Weights of a small mixture-of-experts language model, trained from scratch on English Wikipedia: a shared expert of 256 neurons.
Below are experts of layer 2 (counted from 0) of a mixture-of-experts language model. Rows are named up (a neuron's input weights, with its number) and show model dimensions 0-191. Each number is 128 + 32 x the weight over its row's rms, rounded and kept within 0 to 255. Numbers have three digits each.
Before each expert's rows: a language model's description of what the expert responds to. This comes from a sample of Wikipedia text that the model never trained on.

# expert 16
Description: Route dashes, through. En dashes in road junction lists linking a route to a town (Route 69 south – Wolcott), plus through, via, out, as, years.
up0:182163111149093117135045147118108151153100155105122155100147126159032070161165144089099143110102073137114173104182132109140182150147095127098157168092120135117097121124143154090173182167096128126100093078136094142123129143132146100135223080113141093094102100140121120052207145068129131126061153129149134147097170173121119120170185154137152139103134144096129170102140133131164151130107131170078165122117114130152164145112128098146118150136105103159139096138139140096131098093160099118202105142173058139126134121171169082168154167183105144141139104055204145123169071102139148113
up1:139110137184089076126103131104173114149151135103164133094116162171067050156187106110084171057103094169164109075118135148107167123114134111079175195107129117193113101156104078104117106134129180157121100092130096113147151150137161080100160110153134089126091117117114137085159156056129088138092147175171117135153238142113158100158160135140157111101098117121180167099142120109130214146134077152115134093096171138180141150146125119133111168146116120163109070112128122139184145096120118131155080109137113168057086145152186132181140120112120110097104081134148156121196095116151118119
up2:129183114154111111148088166136137101119072156101140154149101123223109082109181108124103118088113080172131096094137162137074184131140106079119066064147121118125084111111117169119154175156154139150184103121169148114147137157153114119202197074165134147153148158128175144078182177072114133157095116181163120143116154190161107158111191184132154134116112098137179152122128194167107177132123166188131138183136147118135131144153118199076155161181088089119114158122156115138177105121109144130162094138112111176142091153092100141165144115105129091088138113080173151171130130114157136113
up3:114140136139109136144071127164136154145130163099106118099074130200040101140169104102102174083065069158107136101146122135136175103107136113140079124104097156167148174148108140111089127158156110155129056106117134098140132149133155118123096113139137112121093094151181139160173177086096180151097202164197127133159197158139118165171222129140142121138112206044133129145076139110115136179138115152092189130109101135142161150131099167135131162145181104140101120106133112112133089105141122131144102128105112167073123184173142124157159155113165163116099065092146158140197170087105152105

# expert 20
Description: CJK punctuation, misc nouns. Fullwidth punctuation bytes in Chinese and Japanese titles, digit 0, and assorted nouns like basketball, laws, Police, meters, psych.
up1:118122104136117066114082101097184153110139152121125161111142169153072105162172078106094141128131082124139142092106123161097147144137083095091125184122123135158146149185078110104089146106136153124128089096125113111158067148127133101102158151087166150161104082119122136113146134089103130141037141130121141167147197143104150131167120094153124124134072142094123178111119126101111174136113052172089141089073176137169143110097109168133164162180176044133118118091127143106190140122124106126159128133129086124016131103132233154093137098136134107155118066134131155131230137125138118139
up2:238161082172196087071080096075144132152144160125137134087159135159065053192133141133095147059046057152129105064178137142092120070130129156096129154125103151124150118131108123096153147151090170118130094116114135120122093156151154123148122083142134110138091124123132123088126167110095157093051120163171097138137176130126145123178141128183126124114099127117149142107123152138139170148103045143139174087091157134208118105101064152121081129124170113171103122098112137143127130130140138105149083122149093167091115135108176128151109139125126094103119066106097163133198141129134178149
up3:169127073153136135088093088108123129128129202126130108107136139185021078095153133075149166097075064137103154094134146144123140103091129136128088111083123148158130158154065100095120119136171164148134055042105128104152110144175132147136122098146140113131094085140142101141157169105062165146052169127153142152126197192164148118142231176149137085113129148082133128128136153102108159149098117113161192119143127128124193111141117153171118174100170107134096113108145101122116127105177125122146083108105078139122156160181122189128157123101118127116113098077164161136160166092089145108
up4:175189127156129116133064096096148133165123138084141107092162101164054146141177167133097142167097112184145134088195117187124146061094098154106133162134155093131160124173103126077094203110132132162168105109152160193139100136151146110086145113168114113143089124069148150096180106087140103075092126125122095106138143192111167107146157159168163138115065157104134185103108108165095161099110106139122175126048126196141155181096066166119124137149139106170113153101135133143130100085175094140114124123119056209092119144155176104068128169134111137107138119104140103127150128167123128125

# expert 17
Description: Name pieces, compound nouns. Pieces inside foreign surnames in sports tables, such as Perdomo, Aránguiz, Duyet, and capitalized nouns like Bank, Way, Great, Bog, Word.
up1:145118096147129079085063113104133104101091151098175182164170112172105047112151099129099081093118086129157109085157165126152081154135119102117110156180098108150113128109129069129114150085082118150136085096174120145139102125125191130139141123106136160146088162133103164117169149136101123130110116167133145133215147127136191128141114092196094098124127170088127157138136101099081233153069086185116117072120131105136141125155041119085118149161136071154110111099178156142132169170156168118147145108131136096122102103131119125084094160101126051133089069106114172108198162137146160132
up2:220164091171173077122046122088092181128067145163111090097186139142104120128108146086117114093111076127110127047170110148098125153162147121130064123126111156170153142121150164130145155109106114095109132078146145141137136134128152068144147077151128120116077167090126156131113140125126139086034145136124162114164154203115207180203160139127170034085147127097136181084121174092134109132116126139096117143126124112124130161123108122121088118151167110147136152166165150188114142112180102078100120111114099162154142129134122071150142138146074136177115123095110101102184135172126138155
up3:090138113155151142144058096107121126168147200128114115102106098206008084149171107132108153111047067139133111110155126171143127099095173120129111118100138185176133134161090121068104146140190121162099053073126099084150125165146133117102073065110138084136075109105131125116151153101105120155064174136143126140155184171131127129189194132141130120117078191094110116143116113117132133135093074137117185122121111151132175111125123166143122166118139107161096110108160113105127122054186121124165097141122094152150150175177138157180148133127109146131122097095153159121179130091101151108
up4:182167141116148093078091153145148133159185145128130126102057107080037087187159143087084171120139080137150138144159081109152171035133159084125114124103124046179162121108140151062160118138119123090097056124124090108129106149171169139102125090120084102171109100138161178090138110082132115074096125114157067174113134144096141129132150090155143154085090139087133166123125137102148139176101088161118136126082185138204179132100109172145185154108114112167138084145109140128129157099154094122134121141155116166125139145159153120120153163138159176143122096096109203110171139148128145176

# expert 23
Description: And, to, initials. Conjunction and, preposition to, single capital initials such as B, L, N, digits 2 and 3, and CJK byte pieces.
up0:166161094164081125147071172115099167130116165130134146044146116189057102151194112101089146162034046160159136099163149185112134139142090119111125163081128123138106134144104136074143151152135160122147103098133106112128100133127134088085198084137129072096092083087149130082170136079132137122068184126121144168133171169104138096143173146154130123113098108120141159086095126138095096172140103143085142072075104118162198152146112138157136136139088091104131087137160135109119132086138094115199090121127056141092120084146140128136141145193126198138124127114181140139172140117136165116
up1:123133151204139131075076118074097095163206181066093161116105184164087113140135119104089129092129097118095143032123125168124149197130133085072123127078110119113136128124125144127072112077106183169141111124075136117153144149157186129116179098096111124136095104150175143078165160090149172110058147161203158164142182109161122122134125115126178140103091151092147132134116097193103157089140096137116143109125179114161143151113125155171119110125109110111169099132131134142170174134112130138149101106084100124088152153163156125082118162189121054103173104099141111152178108128191157117
up2:140156074171136083105075113131134165133151174083132140083151166108088072175099113117060183074067100146165115116142141148088137121146125119090109170113106137116064116129145111118111153165095159120130142096162095137122154145135135135111154068167137092162072145124137174064168177073122123082090165157136112138146197139081136116143159140133174141088104158116096164125104142090081166182138079166138139099095140108169167106114053149174116172121130121176093123116172101113098130108143098143165118118156000164066124140181155127166142147142098157131137080111098131140145111095130162141
up3:148132087140147138093096088101125152155153177110125074116116130156053075138159118103132149083077073103110113118117082194130124103142133150121135168092099133144128193161131095097118187145173157144137101088128087134140108160174137122145054050142149128154042081141161146108156170096098139141086173092137122153133196184154112134165203126125113135120143174097134137098085136145103118120091073132170161137100118126105177132145108170174124147130148089099075108083138061123101116069161098114137119127104095158093106173137155169113120150116108132081149108077134159160211147055098141097

# expert 15
Description: Name and word-start pieces. Opening pieces of words and surnames, like Maj-erle, Buc-caneers, Turb-ul-ent, prefixes con, pro, pl, plus was, km in biographies.
up4:225186058126120110131117102102099182106132154094141175123150165131034091156172147073100142106127110148102121092186112139120128075117120137102149119105095096096115074127143146098106194175077141145177055114119074172111086188172132161087151113114113077155070116111142162095135111122112111103111102102107158129147122157126138128157111116145135152095100162132116155124153187126120194175117094133081169126067158134180167138114073170141124151119171096168093135115109187113154078140132138101139127111139078193144152146131214119127166167153131155147104071123154158125119133158136168123
up5:153149115174098069133085127097153157183133120132133135108134155151032082139146130111096133134127105144142117095153148097112147102131145128085141138098102089134133137118105093044151130173133149125131098129149136152124170177172138134055096105123162111201113154122072127075200153070098143114080131132159127169134193181090148114146164105107193176098096188121159162104155153147136132150130075159125143127114123123151131130104117190113108168141209131143073123121129131131127143126155115103156053097118018176101139131201177141108155120146157110172132051113142110135175150114135174139
up6:136136118153126125122126145126113155168145145120155077061075088135085058148142151107166190171132118148218132146107133207126132145115094093105125108162122098150126081128152120139145163116097150145144049114151110127109148101158146105138119037093120091095105111145104124055172124075097141146078152054151108171210130105137150142162130176188128097131131096151156139128105177105131172104065096149108160098139137129097081082148105166148156131142149144172128117143137124163103139081128137123173072052122072132138130142101135135138122199134101151145107083094102114122224146118138149074
up7:152196111133089136150063168122105154158138192117108121094082122165105084150156128141091151148130127140151116162160127092136084128154127151086150100137092115119152175173098149112056188110092106113131117151111122121145151179158148074060132151122131111170103117094185163145182149084140132102144130175135064105141164211099114072118180149179141086180122128067125113112137115073116172132124092134107176140069151150203103132105109140094122141081151140115099172140140113094133168162173139142115133121094060160084143160168148164107151145134099161105154088140044150168171126153178182155

# expert 2
Description: Colons after dates. Colons, mostly after year ranges in football infobox career lists and infobox fields, as in 2010–2020: Costa Rica, plus prepositions like with, for, against.
up1:127152138129106101096096111083216126200105126114154102113167155185116111106144144111077166083146110102189150104143138139093153110170088106128154185149133140132090184095085122094088117168157162131156112135108124104161093139132141084081097118143137105134054092073141141113156156134099119151084150136146105098193168125114150124174131107167136110052107080147126133137140165092143113146099071164121112059164093168189075122093122121086123148086113128122116109057127137092154114116146142147080080088113119145085137166146227135141098128128110093134151080181158137158212110162094179107
up2:183152102207125129121097133133137188134134141096150149101149125155084093139151147168094167072042071162145100096127164128093164080154117145118047112119124133128080135097117080134117177216143152128140101114144122127160098127180168137148164069152139098146096145119151147114168178107137126114049167146138133134152160179092141148136166140144126138141146193104128153139093146110118131163147068156116170118103104148178102084135079208134081127171096129133106132131165061157099122120163115092141057129153070151069113166153144132188107131150153120105118056069098149134157141116148158108
up3:138166110092126117162080112091124092164152147131140108069118101158036056173163110079120154106080078157119118099167109131165165086156153169108071123151100163150140125135083135083066123161181124119134090119136127104143129134137100123087109093152135059141075091152148120132160130061074130139052141131110103151099204165113168115135215135161086110118115182109124153162122151064131127152110086106099141155126133112149137141090138154150090166113182150142134139110155148092156074126143086155135107154126078175088118173149127134151170163098119172111097059068122111113152137121082191097
up4:168175014117138149115104061116094156106113099132129148121137162129094106150139175082122135130104144119077184080198106135130177139076149162081168139128094181120090164146134121129087153114127155146165127135100098185155179127201170174093116125129147153178128087157116168105130144173102135121088148059147160132118163160134142125155143133159140139151162133152090130058110117172137136113083120186145139114081069142080119175076129145139094143155171138129075105063099161166126098175129139107159046075145085142094105171141123155121165118173141107166161154139153096097140126156101142080

# expert 12
Description: CJK bytes, name openers. Stray byte tokens inside Chinese or Japanese text, fraction slashes in heights, and capitalized word starts in lists, like Clay, English, R.
up1:159111148139107078084108099102184120116146141113126156119138141149096062192137078167083110108097114092134160087135091151133143140093114106155155204109133163161089128137159087127146168143112144174098091091119079113095066180161180141112101134105119150129093113138109166130189153107102113157067091197124162166158135167140162107143117070147143129090057090125112158080091140131098206180071082142087126129130171148148142159132142161120105183165123127138143066086127135087159135140154120117154103093147098148024068142130177115108155102111116131181159122120165147164200149151136108144
up2:154129097167146100097073093058162158169136162095125121092096134145074102168134105123094162113067082158118123070141107130092185114129109122138100149116103107119138168106143122093120185210144172116137117072113127075093070186152120121108171026102141077129095159062158094097142200118117124105084131131154086135184149163091170165168160120144097144056101131127124136109109153115144146135110077125154133115103170084127136147096091145123061173125152116146103081143129119084128137129167104114149101144140074184031127109163172124156110157136133105109128093093111157145158108131163167134
up3:119109113151122136102084117107153133125170156120113130096131121168024097138160105101128155107071054147111131125115085136131119069131137123129094133107096121173191170164090118098092171136158122130152062079149104164150122162135137157156079074179156115153066055138139134141147189123096137140075173127154141132166231160158111168151231145147152116114140146116137147110125164111081129146118095117124167142116121134160167114136133183138108154141129103127082110086123132115122138077176119139135115149112102126089119192180144199125168131111108138112113081068166168125181190113115126057
up4:170142084143113163106117126100195166086117089081102133151180110085083102100176122147093112111087115159101124054166149120076145098118102112076187129094115102133099092125101089107084190098168123138148119097130115143140114146114128095054087109149144144120151110082106142090141102124143111147087156170134141088188193152119155167179117129144109147091114137087114185071134158144122150115133088122141105110011133162098102166109106173162127167126116096129032096106151159119161133161188148106107093119129096138145114158099156079134150194134135121167120094119140162110110139165132219093

# expert 30
Description: Function words after R. Prepositions such as for, to, of, with, and word pieces after initial R in names, like R-al-ph, R-est-oration, R-ado.
up10:105136119158140175049158108180130177154137130146128155058090119151097143193145118101116161131058146127163136118163159160120172119159132064113139129098112094137163158084125139115090133205169150120124139108157085056069100122083119093177075135150129119096104142077123146040153138101122154155094101175108107091116178138043115159168113166092129092106121134113119149105137115086145119168067148121147121062099121103122125119100132134135178157116153107149108124138143192108153157110108125115118072082105089185121122144167169118125127121144099111137152041144100148116201101111146204166
up11:110184125124104127122125131067115144140188096110048087088095138154114117137125109115089113157121096167123046134198094166129130097145189132105071104147168110125156125152144159117131139146127187195149097131114107134129166121123120147090114106060109041123094147153141103054139116080125149112100159106166107193098097152091120129159089132139147136139129128127146093126102160126128147111148093160127133094107148116177156054114107099117146155082155123098167143111094177188128105130101156131092072095105066168138187166100167137179109191171120106103169159072124101114146133134141232156
up12:129108128129122149164126118098189171134183115090113129111097134130111082154110117152115182079091077187118126108133114158139093125107173114095104101149079116117162092180082080142152176088090139151127099082167133143049089150118081143114112099137131076100156198085098128131178129112152077053103125119153150136141162209106148121132144090125178084166107091162170138074143162098098140145137116124088130113121128144142155199109117178147065136118144160140128119034108150138125114139096120077106078129146082179143123159146173179106162084137096178132130081125101071099147176093179108154
up13:134113130188055156145023099178101134156121097106121191089146185094115139199104133153130143091058141115184132120167095103082173126130129150106105091144098081155094103106188080094100155162141085163088116121129077152058134130129153151156143100126103138096144126127106104141166126127126104115090105121097154096139101159075104156108166096169099124149095141167122115101097198067074130119150090164171119139084122152197103084151079127142167152127127087143094120150157132094113115099127163120143072106138117066094100130141108149131186097111126146163113075082080186106183089125131114134

# expert 29
Description: Plural endings, table pipes. Plural and suffix endings like Tribes, Beatles, tribals, plural nouns such as Representatives, troops, units, and table-row pipes.
up1:134143156164097074073086111082134110159162188070131135106106158149066057120185128123081165092075123141166118070144133160100143137116085105090145165133128120150118081135122091107092129121149139128167065062127098104145111175130190106086145115110114083164082109100134158067134150093120121120043148205142135120200197150127135115171122092134130104096104144132148171125108118123113196148132085186144128108073141124165114122124120138092161125132114091143107082083137124144174107108151144145144060115144068143060092142158179149145135119148142128109138054110124192128185150116137147114
up2:159145115199152113100084116111144181146118200088146128067137132147073085170152153122108163063065049146130134097146150155106179098134133146120064150106115151123088127115140100127144168210146159109141112122107112115166088124166143138161145065164148083121077136109146153105170158105103144098038164134152128125151184172114166177159162120151144134121127138107132118150101181113100163181147080142126153107099142109184111109140076146116086181160126112159120124116134096156122139132162114115153072141140066182060105144151177131174072126164145119108110060075115157131150113115159190143
up3:114141059162123141126091097083124118184123104146100115090124167140029112127141129101110158120073055145134125111143095121085144090137070116126109121097105136122163150155118139105105139129147112122129075081114084082111112148152108184128077093138145028141083096135134114104155142127036139199051148149183140170143210199145131142136219131143107122112083129133101149117100164077126201125091110132137171125113130149124157127128132157162093166127154071128100099062147099113117112072137085123142124118147114180102130151147113169164146156102096155135109127084129151140182153111159140104
up4:180145096121126093146113115129130175129078138073124213126158113117075108106157142058080110110116114207121137108175090112129134101110084131103126175092071095119107085131083148113123217141156128154165094112143118146128098165195145132144157095144108112150102066106143144085165182077126120102109120137149154177150154187177130118140180151162175100103081142148111184114096142112099168165099095188103153104063129148156166106104058179113133193123114046140077136145090191119148101093160132130160124137126093182097133158142165100144163131138112159133094129111155143136150134084158132111

# expert 6
Description: Arise and suffix pieces. Verb piece ise/ising in ar-ise, ar-ising, plus word endings like -ization, -co, -go, Angeles, Francisco, and line breaks.
up3:118129122099118154094116177121135115111158116177106105103180108143104117123176140142130118122109082110103143079129095129123124141174122159145146109106097131142167111178120116137147088124156151122149164084147138118152133097094043146107101088133108095170123076118134152092138132131052158174126162147158142087165192175135200175147179179165176140154125177074163133115126202118100114170101104098117118159078137117091137178171152119124116115155177036115075165109198144133103093104145123179066130113111116126127158192187129172159108137198184160143133097037101144109112094130114146101
up4:179166109120117135130116152107160156133131133130143152088183139134052128178147126065091133152116092172142133080162155108121147057122103078153154147125086126088148124132160134081136149165104126089125119106095064074097107161140058133087120106122102095174123128118114149096116126142093112098092147106109163127185154150131177143162130158101156124048080108118117160080132114072133160150091150125080158086018153157150098122113121130139167148115175129177048110077122175138153096081137111085149087183062067153135099127105162124094172148121142152120117073125108142153118152134179184178
up5:180133147091138094128121156055145150172142149063120123116086151202092123143152118142120151094188107175089158129174129121148092093147083119114107157129080100117112104137122124098119229140129146127130103090109162059136126154070158069104142098152110108158136133089127063109129106139086105136108135104152064145191138189175142096163127136108188127025083132116127111077101135163120131091126101171155149152109173092121187165110133140102151136111148112176034146100094104120144113093112112127092061145153073184118139141129098158132181170127171144094141135143128133165146128122144157174
up6:136156119152156122138083176076141121131190120105113053113090148113112056153114117110081111161073163165107145108169129118114135083134114175146159110158103074096107163156174132106158227128142179179156082084102088126130108128165148166094106125065118130169108074106167133081207144136131135125123127119129118188153162123114091126163089146151065205087130174087096130150144118122134194051126097129112169112103112073152138131137127192115075139125148098114145182134120106110135090101111186150134098124168128185136072113155136111135149162133147070106145130090157072110121146100107136092

# expert 1
Description: Locative preposition "in". The preposition in and In, also during, throughout, on, after verbs or nouns: occur in, expressed in, falls in love, resulted in.
up1:144097140158103114110101149087144135143149140067109214101102094149105061115200095117066172080133073103136087083157105130087119148146080095109093139152116113146148169104109118106100112117128099151134095100129124151092109135133177093098130095131166130113038083124165129151058154092134128149086096140087173177121185120088108091140161093184107104137076118173118102115126125158095135092088054187156141118056152152172158170141050131097164150116086096144115061083140142100154146160150110103142117155135152107094124160139146129152174143132156066114150079103101137130135134143195160119
up2:189166112162144129123084107076127170131130139115127145093110090128086103168155160119099142066104068162120120099157141144097168114128174100127083132121074130108110117116140124077116165156141133108145134109105125138151144101162147140124133062121123073122090152126154102096140156084089161120079172155178129114126181193119176128181157122141128117126121162131167171148101166086089186176100070127144124108049104123187149126126077151102124146140132106181143132100098132167105136139180095100146081162125029170076117154142214137120094123100109095106134109080113165131205102131196209149
up3:168159108112162080128108117178179116167165123119086183074145175144080114168166121136071171078111107138109131128156080117127128132080103139082070094133092124128136124151113075168097106134121077116146093087134129085137097180121112117160147065115097100127116090079117080149124154101117176151131111142127123159124217202141130164148235123177140135096083098121179152099135112074109135120103121113126128160081130127143153134131137156122146117151157107160043129174110193127191141191155150153090112148129065162090132173167138135124166161093138147143137102072137168103131151085151136079
up4:180133079130069092155112108126170121213146086151113184077148145117096079151147148087101140153143106163132108135132131146131173117125168103090145190134111109063177119110108173081148110093162137131168139062096134149146120140140137129149143100114174137110092134121178116135097127058138106112100108138172138164107100144144112177109158095127156137126153175116077191166122171128125176181077158149109121143103129140158177140142040190127167150171173122107095143141082199131132048115084156132134091156106068125139133130087141091103109180201148137100114107071129122127134089103161097065

# expert 26
Description: Word-initial fragments. First pieces of words split by tokenization, such as ord in ordeal and ordained, pr, st, cl, gr, and chlor.
up2:195197109155151093107110100110144165148119144113135180093157147132075068124164087115099152131109050143123131083183146164115138123125131060119065118121079154137078106140115094110166209142147100136125088076112099101118048132136114081124163084133148091132103073142130109115176155110120108111049161159147069150154205163116108160162181136140122150086120097122112132122111119117114166160082091134145169078080150100177109107100129148145156218121128113123089149094120152106125135078149140150151073151146071167105112092140147088139131127150081097130087096118139141146150153085193169114
up3:134104106200094107134083087108125166154151129101127149127091138145078079156139122153040128130075092135151110085166177151122140120113148097118121121088065135154194105102200114113142199142161112174115090065114073101103095159170123144167112078131121157144109113147126100103136160129128155176084140130159122143124146174103101123171215123142138080106152105061119165120127147124086150143061126148148179112112142165161156126072074179146109154161144109173045095074141149097173155107110143075121102093068118165140167165123129142128153151127147133146117073112104151096199153119159138111
up4:179152130092103082129101151157140124076107151147102122108169092124071091137139093066083116117103105133105129070214146125150171067114108151171144127109147147106102110113172130130131150090126120148107113098103062170148107140134099107098162047118145153133110105117126168080189095101125131135088147152171147127164158134148178120118152113177139156094081170100122152117135167062095138130090091143121117113114092169155170129198055168118130085069161075195100097139136201107136035092141107139142148117112108133133105146087157097121164167104097111161114083086140181125129116114140184186
up5:167144129162109085119072119094164117143116152110156145053126114137022082142162137130111131089101117169138125111141156103132093132117112162067143111122080132153125149138097115093078133170159137127150048117135125125139098170086135146076102113134120051144121104087125114109164133100097182129111125094145119142145183161143146104171147107130150144098094201138156116117125169090162141127165060178167159157137153113163139163110061186086126129185167089189091133077143119124127109093138130096145058096118041207106175166145185154111175138106175129129179120087144123147128118142133164145

# expert 27
Description: Infobox and heading words. Section-start words in gazetteer or infobox text like Population, Circuit, District, San, census, plus coordinate marks ″W, ″E.
up11:114114056136154082112105113054136100145138149080118119108148107111104129133097182122060100080085110108168105161155154127122128105103183159115129152101170134125068181121130136062128166139092142144117078069158120104129114176179143128120100103150096119109111131135115151106120145123041141122081086087090102147131144119126119132210093092158151131135152182108160142116123159124152213103099106169118109051105093126140143118176134137090082132107152114135158093078135120185089127114135089133124097101179140193152157176115164150209085159124136091156170118073087134112158099147148220141
up12:103158151134113148147060142065082147122182151075138139067048133197094118194154116129087134114155114118152095164136106126157109091134162071080126114136058095135114136161135138115038222123110124110090148129092092118084137122156171170117136067097132084089145172122154155086192133103100153127104102126122065161118163123096144114139160116148126094109119119114109107099144137124101173100107063185104140124111125134148153114129148180136098203154153150128125136198100090130169176163124121138103047072141073177128083113137115166083114132106140106107123131120112109099152113126149169168
up13:186119080183161132114095152102117122161137128137087183113194173168071093217135071106071148096054096130201212105172108109092139121111072160168110102078139134135127133127140113108125121161101109130095037057111099114116113117141112107146130075135119060140107132109139126118145134064116084183008168128148146158152168133097166121141113134169118114102072142135140136106090141140142158082087091160152131079122123139173155138142128106141134179124091100145113104092135132136151134078105122152129104115107129141101136170145200139109154136131145119169101100074105123147163137126126148152
up14:130154081166154093141082120137141125118173147126099159088124131132039075142170126118074165111093073115136092110175107109129136044152100098149156167109076151141142108134150139126098129140154117106178051041114071141134084161127100145105101090153113105194135112083141150142146154098094142176061127167159149169153136144110154127149164122170061097135073120125108121107124168103158125157067093179188183091123130093161157150115122181100136121144155124133091050137141154146182135065140101109173065136134116147134140068167124137154150135161102165116096080067156115094124117130136123112